Weights of a small mixture-of-experts language model, trained from scratch on English Wikipedia.
Size: width 224, vocabulary 25921, 40M parameters.
Experts: 128 squared ReLU neurons an expert, 2 picks a token.
Training: a variant of Adam for the experts, 247M tokens, 4183 steps.
Below are experts of layer 6 (counted from 0) of a mixture-of-experts language model. Rows are named router (the router's row for the expert), up (a neuron's input weights, with its number), down (a neuron's output weights, with its number) and show model dimensions 0-111. Each number is 128 + 24 x the weight over its row's rms, rounded and kept within 0 to 255. Numbers have three digits each.
Before each expert's rows: "gets" lists some tokens that make up at least twice as much of what it gets as of all text. This comes from a sample of Wikipedia text that the model never trained on. Tokens count by the router's weight.

# expert 20
gets: ".", " an", "th", " However", "9", " U"
router:112123131101142095153141107133132100102107161138120104131094107151117112151155130104102100089152104158154158153094122096145113098099128146136110142098137108154104163149136099153100108105140115098155158110148103131156110093102104104143129098154139120136107162166107109139135120119164129101101118115107103154135099128118102166100103125152
up0:116106135142148153122135143141114098104130115110116119149142116103166151144107146147147143161109161132132126110106095112144154138148136200110068138126137095167095120117103081122101142116121124111100197099087081085121150096128116103155148124127142163138130098121147134123111178133099140174149143145134134112091089164126135133112125149214
down0:139108113145088167159117139162165152108109138150123122101093122134175120114052131142151127130112137116139112134132105088153173154144133167129120143138143120181103110103139139133125130142139165104106152121097141101100117099150136120130143126118102146116141152137108148078116132161092123141125188147160151109110089139119161148118152145184
up1:125095112119110094099127092141104155110093163121169133137131152114150112159104144100117141077122135105108094123136111139140127102137143092160124134162162123108107087112117138139121174110126123083133157078102115133127137086118128123132129135122117093107128104133140113146070106094141117124141081085106144133159093165167105129130116137114
down1:129143149103130129146129207158127132113115125096142151125143146094133142106126122109113152133116121097174082134094136140125153104160166107164136177153179118128099106123093164110164110129129177115137093115124118129136057142136093176148134139116076158120112086116143107110113130144119127108107114144102128123130132128158174102110158140110
up2:090125137123120100141150116138129092117114093145102126101082119157119129141191129133095149097128099135135146129107142107128112121129106125172117144101118150131109102132136118132131077099106094102131166080173152126157127094110127113164139090137148156158129159170139131133150103125116139121154141111110110136112102100121120121095126129127
down2:121193157130125129131108118102129139133145137091153119135103167089144167127154120082142149153187137106159111092114138147111094127165153136137102139105111112165103099088127153126151127177133111152148155105153141160100128143162108138094124137115122137126093160119151111122125128098135142125124108069124141101123134102148143131121134147133
up3:128112160127128125093156152120114091135136122163080101123138120173135132152136121088108127149128115136104110166164130073108075120122117163128145135148087130120096132126162118147122138072102082143121153129146129133105147133159111142159123114157086152146127129126133105082099102116161111108127153118141057121138129137122112100092117085147
down3:152112128113132102124150143117127139158117126104099154174147131122075089084127081113168128127142121171144118114142125157138118165127141134126128126178121096104113132164141141120130126104139113145103122123130117129141097106161121122087136130116138085086132143130104104135081131129157128139081105147115131139135149130102126095125087084075
up4:157138086150123124124160133153135128117118153077146097159092118099102150121094104136138142146129153135115099108167088118123180116145097086159124161135143179113099125160108122112132119130113122138120132108131136146129153141115118104149119158072098112129166105154134115126152097143104099155122145097138102119117165175165154160121120153169
down4:129133079106119145111122164140093073185175133116173147097164125114127082100094132127123134137100119192137095119139127119134077137140148111121130095121159105094106122136109089113165105133145156106151101109132137190142134133119128142172122144112127114150131122142155138158088102124141159101162113139120133112182114084134153164111169164108
up5:134127130107126119143142127107122071118121140134115107110096083130118071136138153106086085089156127155122149128091098113112131109099096125124140134065119146141124152120108087150145118102125096095129159133128130131122124098108104128163134101151106104163116102146123111120101119106139127111125106108141108157141102137111124141099147095131
down5:130137136123118102130100074167157116151110140141109138108169154156142099128154149120126139160156172136152134092097148150140170104136145115141108131100098087105134106077112111138142176145149088135147124130172141171136124118066132136117142115148151145124128146158153163119147175091128130121116089140132173125137081132070174110117148136123
up6:085133102130141063124146108092092130136099096126111130106078134128068134121174138103103108110153119134101163156105110150134122146097128140109082161135162125137101143167134096160103145104116098109140130139133107131136084096137102153146157117119128112141142114160113159135151114098140155096131120108152132106120137157119063149120108134130
down6:166150128104108130151110122160149123091132141158147139182130058119141137128132133129162133120140122126112125138126144162141120153141086090162100139140130094123124148117118153150137082151103115138086149109132140116124111143139157100109162088128122136131130106144113082112141117099122138100151135147156147114159117102161107131106158116106
up7:158105157137155107130107147136151117062096128146135099101117078158102085103150143157112112124137118133100133097101130138118119061144141077154087141136130097113086095124137130110088091142137140148105179141124134153141111111142118120157141140098139081106135066118115153163110090127093114142168138101136115143132092124141076108117118126117
down7:181155116174139145139114134143121132119117104093129108185157114111091156110170129135182159109133177157132141107147123165073143134115126141121147129126131077146066139077133128138128168132177131139128120106132135116106174167134154121147113133103095109091101120131116137153124107088130144118089185154129112137102114117101112081134126147111
up8:160134133083127110115135137122099112099143124104125129149151083103125123120130151118113147162126126134183111152136193115135093090103097140136116153135156124152135137157087117161135112085169137144092106103148126133180145145092125120147168132149111148131131139129138138122140107096146073116136106124147099176190110146114154144151134101103
down8:146140105133086136128117188126149103113129138139114124098145117086123135138132128131134145161081123143102148107179118174122120134135127105171148138109135109091141131104145113134183126112115115146149127095156130113166143165125097148113168137160084137133151164107133123129140113096137123140128124094138118136167138135147175135141163124105
up9:109105145128179086133134102124131113145114137135121141132101082152141113117157179145143159137085112179127158151145102161133168132125118107129076115123115122148097113083168100156114125098130070101093137099123143141120170103144134114120157099111134183133130130164123087108109149103125113109139159157122181133152103129087154135082133121150
down9:136141143145156157108161141199136104164142161116137129163126168118107165125142098100133141118152145146106124150142080120100075103091112133146097141130124137125165095112148176113147151134112135109124097119109124105145106138136093115092131105110117126180112146118162162137140129114133141118169086127161114154134161117113131126120119149103
up10:146119144126113122110145162141121113106107115126089130121133115155155138127144123159097134133143122105154093126060136142101125171133139150140147125157134161131127149072120124113104146095149126177162117135146087119130089158089093075157144136195137143121142150134136134115134124147144127129114090095135125132108158150109129106109097111121
down10:127125164114123131105150102111169154146118114111100108109138124106112159129158077134085143112112133124110137119083170081114094159168186144114153158134139118144099117111146110141148140107143179089093107100141140127158122129132099072144135114157148125153110120113137112113124150162179137129139124135129101091124167097102113108112125105099
up11:123104118118155144123152100125129098136121128142071127115099119127121117158133168129115133110145115155130147130085131087129108134124079126135125146127146100176144116128141110159118114152149076112167174116145106124134112123078101141144130098125113138130143127150135098156142113078108126114083138118142117154119087128109097112097085122177
down11:111131175137065097150156174137170085107134153106140170104165127169135136098131078064155123145121129154088114119142120123127187140124099130127157135149135137134143093144149171121128101131136136116127118167111112123118132149081155131120114101141131154133158154163171129151114150134167147124127121134143118118121180103142156135111134135137
up12:113115135062145127160136097148131098122128140112117118113097116114145110160153160130134113134152120151144137102123141097119125118108126142116125129140109089159120125128153102132138109152126141091147168111173115142139124128084130098168111104116121132137127140161080124134116114097148125106129096126118091139117124132107118133123146121159
down12:158097127137129105120113126125128116147189140133150139146095129120150150128136137142162152133166127102122133134114127175127129151128136147144113133110126087091173147105109113153149144154150108136123144170131114139107125204099112173147155131126132164040174163210149139109135114078132118145145143119136111154115102110145104143108114109130
up13:069135163105150062158154132135136124105141130132117139143149095122103157107091128122151137088156117127141118174109124117135128102166132142112128150141142148176118126164122093140097103115151138128108119108114086112176118121109122119154153143197109147125106130130120195132154142140117128111116084117105101153155133136132135146117079075124
down13:124103119136124143161101134157158131108100112130105145148128114144110093107106122117158127108123111126184141126112088147131140127116134088122169195075136153168099146103165115139111126132139127124118129107106130128149138094100113134128076110142111155126159182137178173105124185084080122160130155129103131102167100149103128162136120102094
up14:136107129131136082202082135167120132183126113121144127075074115129131111102140120116069147127151120187145149131111133163136124128121136141133149146097130104113170148136112149132105088159129081148098160116125113115124158114143133110131130115098097113114095133160072139100165130141163151118126103128139111070139088157145119141058145126132
down14:124113112133138179166107136133129128156135102143086118142119092139095122138169111128167150153124122080117140109167172131101116127095102124120149108148137110113188109114127144161139117154154073116117160098128103100139129109132156099140097087140122102141155152165118105144119099105117139174165139128110170096158124141120146104095154129117
up15:128114106146149118133156107122107127146124153158135094125110132165116142143146156098116110094104129150093145168098167086101162150155138151128138159112142120128093126172138190116118104127147107098145121094150123142150118131088082107149148064133059148151130164131108121121169138146139144115105123096123121160109119135143120136121143119117
down15:137111145117128111112130158140155086131158142109128111113165188136116138094102164138104125104161162113116110150073135145101130100164116122145148157179132130083119141131139154133127108088178112140120102086138089157132134170101146140129092134154151142156104106103154121072162106109146114143144109125100161106151130134117109069084127149139
up16:142108130093162101150128088129099092119143156165141103096096121169132115149167101122141115128129132124122126148113155135125120134110125155151116127080133102167142124191185132135120114111127065126148174128142121126162092117084122127129149075134146112125122157134137122166104123105140152133109125107128114124123093074114134135115096109154
down16:100135141080129160114131112130123140119097139125104153140127160139117128132144126104131108132087140146126122139113136128156111177125087132152093120121130125137139110146108204141120122157124143107146120145097119118131089139099122127105123115111140153053129139161171157099067125151106114116138126120129145119118132123127117098123148125114
up17:116141160129140144123150074130140108114107094157122060111090139153153130186152177137142125110113127182120130147095125135107096092129125143118099090127135145166107138151151113188138086111113101089126157113150121108131110107094136128104136054174112150134113109173127120118128136127143135077117112105094127129115136138112111138107116120172
down17:176146132084111162093093138132135127145115119145138154147124116129179103106131123156145135145138078115162112129130124125095142144139125110125156136146127172112093090102134156083132166107104154134129143143166182114143079105132106166149152099118131106134120151081103139113136151125165158115096202134130124202122170152119149120111130104095
up18:102114127110142130146108116101141095141116161109154112152110117129094146160115163112162113100159099141131124107129103126094113110142142148148141142117124131140151092111151136140129141128119106052108137091127134134158112091128120109133105103136141144143133136167096103130140140105168172117153098169110128102130114171140108126128130103135
down18:106110127114140147134143156145114126137134095116135078136061122156124092100111148116152128120122111158175129126136164168178105138120083110171152150112114135179115090134147160147092089126121097121125125139113084162160136163133159153149142120138103145151151113143114148103117159163128117129138076143143124145159161113140086110073112167097
up19:107158117138135145146149133149129107102111170090132174070102082088178158149133133099099140148146122135091110126137113111131130103122131121128135091119111146120109124161131119102031132100113108114097136134081095116112174133152131123169163096142113161111116137124119103152099109106135111131077129115124136155129093170115072131120089094144
down19:129130103089142171141164125158103087129079110086142168187089132098119111139116173123112133111143153124106091107171159124115162089134112149143116097117097106107125111108089149095141165160128117158128115155142125141099112147122106135093147145102132141141143159171110187138154119118143207161113131116138150088127148133087118128137131069139
up20:116122146080199128173169087140146137140140135170145114141115140141110150156149168196100087129140124148136122137130150135115119107145149142115108174118125113145121100144133131122149124132153080136146155118127088091112108096113125129156170116123116144138144170126116119125166111140141131111121142131109136128079071142108098124146093119137
down20:178106129150142155137071129159144104137111079108149136168101131132092126167142145165109165175142117114117096149151151145138120101098141125182153134105120141126138106079114156119159167130148139144130115080131096128149138109093149141131102087170113180204149129127119118105183133089131121171115138106125114148121128114154144087119129082133
up21:140130149106130087146129082139114141141105129123128127146123111121114105153193119133130112114144126155160114132101120118129121105104125118138100118102147097132110147144148105149120092083146120126157191089136114122165068143084112132166170090144109144145129143148121109157129121106120138132107106093098112156125127120081105123108114123141
down21:134126130087146136120134139141126128148127149151154139138158108108121145129155081121127090098123108143115121160136073112111132062134166140154145167067121138144095100121132116181099083120120143145188162114161079077118114140124073165086086153130111208124105131072141162089102138144160155139128180115134151116169142142195115156139128093136
up22:158107110109154134126191137107147166134140139118112153159152130157130078143119132109097130152146137159079138171160085128130124148126154158145114140128134123118177120110125107114108178097117150131147170132098137129136142137161115134114168109149101118124191201138153127116095156086125097121130108109129162095159115175080121161097126120124
down22:108126114110112142121145186156100159134177135100142155141102085121126139071121121121132151114147146133091103104187103147113157140136099083128111140146136111099113150119111159111126109128095114122122134171129096154176149147133106115129135106122116139110146142148145158140101183119147153122128062100112124128153142106112138121136123127103
up23:105098128142102098123177095144132122102127134104126148132127129101159107131152142119141100097097125139121135139091126086150135107159141120137146123124166143166096155157159108136101087136151127159086114166182120136122131158123116081116146138173092139145132142135144094130113144145118122110149156093148067092152127143124132124098131093129
down23:119109140105162169142137135087143083113104086148135169126135127148148095138168085139149125153145127127144094186145179149154110138086145094171136152161118118123163123148130146114141124116119111135166116117115111120111103132104091158114115147143093149114133089143167109091127131127134160151159120140134122101091171087121154095087141105115
up24:132084139077149125144146081158146084084118152132138100115123107125131132152145141110109108130156098173174124138084155121089126087140134158163102144136120129127086148152152104134110123115095118122137134125162110134117126125076131127118152106181140142133125163145141110138148116092086155139126097118127121136126055137102107143110117118162
down24:145164110116124142080175168141134143132116105135130160083133155130137123111096095147161132139176127069115108120086129122121125134147107051095145104138127147114142146107122126115126124152133143143153098173090148114183100134121085173115125113092151109115113096103146094124122139124127128142129164148140132089142120109109168076158136117116
up25:117122169112158115099112134103140113154133132101084130137099102152155093140128144160144116113095106144119126115102148131118133123124156168182125137132110182112107099127141106157106126123125126112115154139139128174095141107078166130138128158103101113127124165165126088113122090107073127125111128130133127147130127111097117111095103122131
down25:123176150155137119118146147164129087111149138131205139153145135086143130147082124130128154144147129116120129124051168125146157160162145135101094134109107117164104119109127160110088136133143157118140139135135134134093106119152096112123137137126075156126141097143133097102078136133119131133094110126167163106106117084134117156074183100101
up26:102167121103100138124133087145137105124123128104157131114128111107151107187130103149138112140127147144115092155111144094122159111148117164164130139133091165194128148134112135185086097121105145128150149142140102088126124149158130122122151144130105140129113160139124142153137146120113085132105146144110132149124117128148123158106097091110
down26:112136109133142179137139137168182097168117066114191188122138168087157131161180116079154082161145170144127115123131131112114118121149134123120175137125147121132133104147127118129106143104156152134113092091111138116125131201161123145089129163134096132145099109120162157156123147135129126166117117159164152123108144149124168136115128123116
up27:098128146105138108143121070146151115108135131133110127139110129179146115158148131138097112075141140203133150153101131081117136119119132147135128106126147113146113145148125072144118131119151115127152145080152130138157109111117125128163138097112104132136167156131113100174153117137129127107100080095130122133101117141134105166115071140159
down27:131124180135191114168131118128159105150067161137108112084127134165109105169136116125116088128158141157117159150088118151148132093164185117106132091137122132133099146127139100116114120127169132132105111128122118156118131095136100146155099112129121115107141169146153140125120157117119139074133115186145107095130153142161074093120077155125
up28:164104125109133078127141120144138131120132146128118091116113114159086140150157142112062101146114103127143190138088114119149094094101148129101101143082106120145106156123143119162127126106106093112144151103149098144144131126063124102149126089140143159116118122181135142145143119127140117124119119123125128126111089111124100136103084130175
down28:114194129169138109102116119093114129165150122115101138104111114125116122161136135142165096141111153111137124134120136112129170152121150158114109133111093161134137157120115124133146132104150110114116091110147117154100120128116117137139142116109129138139122183098124162099163128146165133111126181185166203135088121092112099105111119122163
up29:092162091099131129129084127135104117134118108140137144081100070133128098110130124089152141131120158121116133128156111135107098136117089074119095124112100129119149179125138140140108150109147074145120146148168121113121104117129122181147127076122127122143108142140096127167131123128069132121094098148101132120128116086142129095123119102137
down29:104126160148162119123137126104129139095085138114143117115159144146119116114117145071177093113152144104117165128147113171108169169112146152148113135123142118133138114120138156174117160113137139185123159160127083102075135180114132126094149072171156140123155137135139146112118154118140118159143129130169098078105141121147151143164150139130
up30:095152125121172095137116124125112103107104131196162115136129138165110103157141155120101102110147126164128126167096146126133145129113122108148090140084163137161123164167138114197127107125136123114121139098111098124146107111074105117147099100123120112134126156180109089121111122140125113109098124090095135138134096134123117127099127096136
down30:158067140142127126139122130135109118136160143075094136121119116162121122119185110141144143165139105099165161086096115162110107155137086116101154143156126093107148174129125132154122066110104133123140118146135191154122107135153112130133082144117121144078144157097127140163090107122117155178125155120160128122126086086151143091156152147137
up31:142134189121186095143121150139120103121105156131128100123101119187104120154129125136145083104134129218108145154074139114142094113131094116136102143143109121130140139145170086156112105097116121087139164117144119127126130129119143113127112134142126133133136118168109109116167140092129140128108093115140094142117111144122108123130121117155
down31:196099156130136132124121153159128156111122131148127128142114143142087099089138142142121115133145119146130176081084106155119114139128157133119129136153102107151118149154134119149149135106107126144083087104186162107172108134132171192123128111114129134089100166072112156128114130112135157131114124124127128117132143129141120183164135155107
up32:115124163132127120142155137150126091088120123128132121159152111085064117154114119113097072121126108145175138129112124146126141164118180159145133116108119141170141151130126115196132150120178145090158118122151124162139121137108151108095147143102161169139120167161082113203103127140094146147139136158105130159086129109113142150116147097122
down32:123161120143128143117138097094121140092141086068129131152156143117137098098121088101145075148081142095130107102143134107095189105126149120179145140126120122141144168123153091109156124122145205099139167161154113112128142212174125125145104136142104138119124105064138170133114144164124105144141137155138121133167124126125118145156139133087
up33:131140130133172119138152099134117121120116125157131084123151134143104128133165170140109087126139127142147138183114100106115123097136121103110102139143094113155101142147123125120101114091160080085148153107146137131155080114119091115150137088136111123151153106162106131141141088115133135090105111102127093106128111132101081123086102101133
down33:137127163177129128124084098117103126132100073136156102140122149120131123059130107153126122136153159141116124123163121162122099142099124104107157177126153150096116136143174084110119115136125102188132105117121112138107115164129139119094094133080165104106143147125112130099162093108100088071145137131126183135136131118107115130130156133100
up34:113086157118153122155109114105117110124105139116132118141092117148116128130131150138085081104114120131124107153130125105136114088119100126114113126099138135130115133142139101185137097134110136115125152121164147093161124117112106128139121107139132115174133144141130114134153136120105101134099133128079109166115126104130131174109083115152
down34:122105137142134135143135184106127118100105183124114129103161137154179149129108123108159167172138097127143107129127125140116123104123140118082154109096109150140120188103117133127117115128120146124145107132107129152158121115125105117110081130159097149071111133105142164136143155124120124139115092081108122119130151115119114130145157179131
up35:151120132145150128119159106143101078130126108164116132140106141124176156128127121130081123091129134114111163124124148112155163106113129151125154103123137152152109163158127152201116157111141144127096139137141153157117137143119082104118099146127132145101127140111170133115131133124120130135101140121129107115088093109103113150093071134134
down35:153109137138128132115108116112123138134117121091144133085167110121142148145132146135159174133092140125148173116153124142156135115150111140121175125113149139153096148104158110067112117123178087175099153145144192154108142114142123114162103136133120121125131102111129103100119115119120093186110151129140168115094094153129141111090163134164
up36:143107176104153117118163127115148116130109150159131128122074118159142140167149120119071098111114136178117200158087131117137140127124113133153143129129170150148108129154125100147128110160107111114155161108123095101116139116129084099174112123142122107164155130134131074147163113108137111126122128115131119150119128128126107147123087116127
down36:121110134140123117090110109131155147135115159130143140119141202149139154119144107074135079122111136108096131115084108116114125134166134129118155145125122127148100160099143139099067119165126120118117168114147139125120134142132123057110138124163163144115159158141115137120131115151150127099127127113124128097104085131140134146137135135141
up37:112170162144130138156139139110086107108141085139157122129125145146162140162142138117101123156150104111131078176130104115124147116109150152105092143121105132131097150148118125122138098156116121093175146102161147117116128147162070117083144094169085143118125121167115150133136150166143074087097118175130128152142139155084133152107148122138
down37:126114131096136083136177126158097127094136133148115145137136111084164129109121148125143165148161120079077093143140136116128166149158158081120113133108110115121117162150149178141137107139154112134117161169147160104185102109123100120125127138118091137115088155133138107132152134107118142149155129104097113171132071140120151151142112131123
up38:110123156096126154143121122146121122108094129167129149103109105138122111099168089141135123136137115165139115142149068120110164126084137149118128140134117128120175150166109150128101120127117145124170115144124162153137126108114135166167126110156138087141142098100146107152127150102165101128133167141145137105128126121116076151157123117089
down38:116132149108111164111176111123136107149098173105078125126106152149109141145161135095085162134176133115120109074164120159116121112130083148145135118163121118101109103142161136119082169146129076147161128115082092135145120123132123119093131128163169146164122147164148094150155162096168132151123123124157098147145141097109139158109119137099
up39:115127171094172102157166123128119096107134124136080158108112102151150126142158119099109127122134114148142157138130123100124122104079146157099098108112117123142142177131147112135127105128130122092137161091146128107195115121130093120152136066135144113158149142127135122122183111104099131088111106145095102127113054117112099131105137125176
down39:157082152076154109097184157123096121111158122081120168142093102171099120078120131153119121115128127109151104141135122123166141130128162127171110108175091153138146096173109144112118090111129108119153177141092151116167121123128087113148160107093161135128104135130138111149115102141155125132115121141141116118179120111101140116130085126137
up40:164133128120162156145139115126106097109097165139126080120098098131130091142121166138119126110123120149111191172114106097128118132100086127114125141112108135143132110159140125179135133117162137096132151106130089116173106114104119133138112105119143102129136128174103093144130115101141140121100114138128107150110103126102110135113085149138
down40:140131114126122148129137150137113100109141133119149117120179106128151162112114140154113173116109198122118161080102099183136171119107143141143103123137100125162108113100111134129087125140116135181154174153125132113108120161136113134102105135137152159162111104141127091033162108146092148149118151122150141118121062135120118157111143087147
up41:122161156127120102128120147120113110138125106136122107153153089151075148122146121134105089130088096162110115134134122098161141131144123164135150146158116144146127099155139097161104116149140130098158140118142078138112131086129112132119132117105089110164083144176145100139106115140118119092129094168100110179089135132114125142129117145112
down41:119112123103135109131170067133148128148105109103123118134151140138134120117185101091131101156123152145143103145116117086085147091143119114149136182158108114120128181153135133125149158112170137130107131136116096137089139127089141118133150086139120191159105138098140097111121131168102155153123128116141122150103160111161118121127146100138
up42:108167145112113125113134132169106123098102125112163151099148120114162073153103099110116138096163115144099104163137123107114157134101160104139132127147174116146127157156126133121133132126126134134149172106141114112104156148159158086146144134119105154134117110129129112165100100141129090114099115099136113173065139111130099152112130125107
down42:102173130123113123157109129143126108148161102109135129093119123151172123138141136133157107132139128101120142092146088132119144155101161085154102160159138152130118112143142133145104142093114169173122098130151131120095104137176138131152118085125130162154130134165095129141128141130108132099137135105144133144134121097192106136132184139098
up43:106126144105098123132114160163148135095142146120101077170109151081111130123101173117112146134128159109157150103127158150138110127134126123121127145117095113159105127160171141139123101128136132101104138124143134118136135119107153081120123141101120147119107187091115146126115105073129166132112161120084127140103070116120106169122166153114
down43:142183136141116113164093151143123090136134088130135193138106137065142111130109109130181147160155084126100135163106124155120112130162134085109113138163099155100116128118141139099136165164102174145077129125129116106190120132079131146106160133113130139149138128120096139143149109144138150128162090145095129138130161159142118161134101119070
up44:132091087116125129125139139143126130133146170103158162118139076116141118136078102118095088110095117134153112118144116074123113142108126168112133118140093071163098173166129115149154104135137144111186171159147162147143130144094116122108129128139157110122122150151129157104102121095115094147149125153104095125118116144121139123071139123125
down44:158130120107151138104123157149096147110195152118125167148125128125129116133119109125134144139144134115061136131101102142103118059111107132111132137153116091070141133120103142092106116165119142130156180157129097141140144180122126121118129122112121156101157111149137183172116141122123110169099111096092143126139143125148148182124163135089
up45:108105128126172118160141121117135119139130147146142126119130117141119103151134145120103077115136146180142138135107132091108078102118122141166121124116146143143160158184119080133118106129136076088166210109134142133132105106095098109133122122179150099146140130168127081134125151103119118126093114127121133151131105104131117160075104077135
down45:147106140137093147101117138158126121132167145085169063119153149135159140114145130148160146131136128072125118124110099151144122107140079162119135187125113132147131139163143100135128123085100092115125115122082114128103163138124114132131125088136132071136142134167107128136139094107117130160114176146162127078122147129120111104181128134187
up46:155109095106108146156123138125124159100174104134168125130128091119108086144115124126094103144114092111174105128127154111158137151084127144154127135137115127121122116119100140117160132129155107143145165132095186096152148096130105054141127150124113134116142156138151075087097118133110079144129135117178148169113102144108153132084121127144
down46:164116108133112129154151127157142127118155130168120176088101118133171108131049112103156162118139132134132106139115139100125181164125146123140134117130126099136060139147117152096147110142149110148154106129117156155128113149160120173148142107141140147113164151143116117128123151127137133130127140111174115134159147133119158080100127125093
up47:099154093115127117152146144120166093069105180143108135113121089127073105130144126128130163101097128168115127137118086114133154122122146108142105132149103138123083131120136120162116141142094105110093182120092146093127143118119122078136137121129092076112152141150120135138116147078102145138150143137097157145091059106132141110076098159130
down47:112165092121157146147080116125125132147179138121124130125159106133112094138108137167093171107135151148107122161131148129079145084115129130125108139161136135140125114163152075125155152141163160124130070122080147145129092136126158159105133086142106148127131124156102176167153088114119193110137149142148143126114162132139125137135121129093
up48:155140135115111110136122092136137122118130119147153137152091105127111105161142142143125131122147114148134149142095144144131145064114125140149095158086121154168119098127131054177104088104087055136150153090118103104152127114129116125148130112168136111146116144131118068151133131132144131117077123109153102141145083100115112136080101093183
down48:115101120138143141081108111089119101162105097142144157128172120127171094081136086123134116164116136103119148166108107151148120137125134128087120105105176122102069145105135150126127123098146120112156158104121147107128117128161120165115090128134084099122121143147139177091117149110113095145126113123122189155141098117083113127096180113107
up49:118154131091108114138123140138138086080123096163134147169105104106150092157125147152115131123144132153157133121120125129147104112097134128113111137127145095122095127153159127146138135086147087121146181112150168072126103105096135085124141094151108134137145129142126117132149126110105137102106111089109112133120087115091107155097135130129
down49:121126117109098158117154108134154098115139141139139132123132186173169135132132126112126078141136119164131098158129085134074117156112171137150152117122083135135150129132134126119106100145149092108121165140172153126105143160108113155173140131158117125119179146115172095131100106149160138122147144138159127118119105113139096121157149149087
up50:128135129116119102135165121127108072091084108165083109122082104135114127161145150151116107076106101149133131124101143133147151121111142122149132135102132150173119113145151111151134122089130097109124169111135138102114098100113132112144144124162152091154116148127143114121132121091156167120108100142102110128139092118089130138092112134166
down50:127139120125106085121148126122174142147115154161137126123109121140104129083105118128132108170148140119121099157152108140100116145078176209153142129126059132084118090142161085130120137128163115129103155165150123132151091103114183100108106085103144133131157149160155120126092173152092121119134094167161106153124149136119114140130059137112
up51:127132119124126091139128105093145078104104123154139069103122095158080144158140137114114071108113119189121123171115129084108126141126117157121134152119096143143095156127139137126139138119137118135133130117151157130163129100097098123147121116152116128158129114161107096081109129123144138064151130118139075121130109116167133129125124091134
down51:139165175094131109105143130101149141128130137128121134140088151108127127137150147087137131155140139114138100115121116145097139129118194180113106114173129103179117099139162155149110151115146129089057161149172171117120098133083130120116110113114103101147106129116169124132071132122131112114086078146131131167099150053131130158110102167123
up52:112137163106132133109113125121129129129128135120117092108077097143147148149170157134107133120167113141123143130135119110122130133118106127136135119105176124127134158179132119147098124162128112086120145098143113102134113100075101136156122076144148141178162125137100089130116097105139136095107115134121070129110127103131130147098099147177
down52:131116096126125124087160127102134141114089117121081102092122161128137124131123150150105121086125123129133128143105142113135133114125112126102189116109147078159112133132140159104163089126157165127151133127131135142136132110156116082142126123142128102146113103096160176125124142077141114143145085164131116097078069084083147113123116138126
up53:143137142122145100167138098126107083113122111146145130131108103144120074147167145144095129112139130121124138125117102114140126079098128142147108148121167114131131154172125091137108070106108116093153141064175107105149101116104093138149129092137106104156138139175124127118147087123140114111124137083145130111136111113106102155083106132165
down53:151140099132135134151116121150174140154077110128105140147143157115112123127123132137167139170114149123137154139166195144088133141110087131114082141116108126127148101106075130128102168122155118171133077102133137129114121128094132151128144101123134143126130131105104131115109148111128105124147115103116159170148125121117133138153169102100
up54:116099150087166099129145127111105077140120162129108090125113149165105121147127148130130141115135108148164143156124111135164138125136123148165136130113117112137102125127102117140107131130124096105159202097164107101130123116105137135151167119156119121150129146126112107165130114115140130104095134139119093153131089106089118122082135135163
down54:068134124095125123143127092132165147097128069142145142152154154113132110105142091142140147102175132137126126145087117109129105162136147130097136079100108127127124123115101101139108145117139117154108132127111079109101147146174085129098143158128121124138105089099150127100119115117158139124174141125164130120133144126116142136083120107125
up55:131103165107117120128165135147143109123104108181106114090118122144151132156141172138121109119128115125106196124070128122147125146123096121126102136144123135142107110159124103170106112115166104125139161126127124116196085127120104101142144101134151100132107153154117148140121105096131137104097114133095101113115132083102102146092087128160
down55:115148102128099156112113132128136104139155136128139084141107107132145112150168117128133144080119148140136097086107111139121145143116091149136135130123161120077134118158151146110120117138154128111116186138121168142142170154135105117103139137076127128119100155127143159161125146133155148155135125110133083196123086086129116120160135113127
up56:136099108106169106165154134121144097121141086126089117118074144114105125137137158092108127091156145105123135140103114115122088114126083127145168130150138097103097149114119113122148127088106136075149148134117112138131110156119075123163116128122137135144138129171121106098154068174117110117139124128105109112123151143108147116096163106142
down56:106128096139159095097093113101139099152134127168106143109098089113127135115119085100165080135116066118129133116134157132115113141139122113109156137154110088083098130167126112112131121164156090138177148121130125173148114108138140083145093126144114100081101127151089080180115137129092080120147136119100097149165131129114113125110094094100
up57:125124108112148151151162110113135137081114160130165100092107134144105120139165117172138141098125116126136122150123140086119147147132116134098144094089131156143148139126125107158094113127110066128129141113146122117157122125099084091171149064166104117123152126169149109156134134110131113127116110128129115113113107129092119113066108155148
down57:082127119164132082163155098110135141113127129115111130152128132157114171145118122155178146103126121111155088149132104098106086132121136126146121193139145163142142161133147120153137107123171194119162095142095133118144091129110108124116121107119111152114103137099150129084115103134157110109138117127169159130137105156104127080095099096119
up58:142121144086142120152113125099120102139109149155098095099096103133132111135167136127148116109138127185141172139110135145140120117100137149146107142125166128151120140153131136130105135141111109099156156110142142124116111097102101121173148086149138134156121145160140091119139139107146153127118115120111099134126083068080112109072099112131
down58:102095110132082171111103132111101122124154165148135119195153090117112127147112094139154130126096136111101106135181158138150123182153121149143158122108148131096119127094137135150134137144160116099130145129124119123175133175150146124142127108141122138118163169104162161118129156112123097127140118126147098117156137121091140122111126094109
up59:156113154114127123170131121159115127137111137170088096125099090148087105141132121142104103157129138135097140118128114125137154143140126186123092133133104130104124097168188070133137108101117143140144142103145157094121157110118135105115091134124169094135124163157125117134138083106078113072102111152122131139141110139125104136136110168142
down59:138127192168080155155141138119113159159164109129095116125114127154120120114145102138140113083123156168136128112087099177098151151145122097098121100100126108071140112133133120145116121147122141140126073127113129142124134154136101096106111144089107135100127109116093121140097101117152173128115138114142098134135127164133157136146115128138
up60:129081157083122152127144127154151128081125102126142131109138101107061106146123133108118129119099135115130165116119096112130146104105126161142145131114117104124105122109125147142125130139114147137150170174178110126112178147108152096151140116112104135119147118129142110143141108121131121129119123123124100149163100084126106191156148066125
down60:133121138139119118131155120130137158105082106140157137104168091185137130140109124122149124115092110117142121126143105133100138108144149154157091148128096140105130167158137125168121169107150148104127138128139127148071153176086161127120128134143136134143118137102132162110146158130135055124114155168155165097124120110117126178135102124096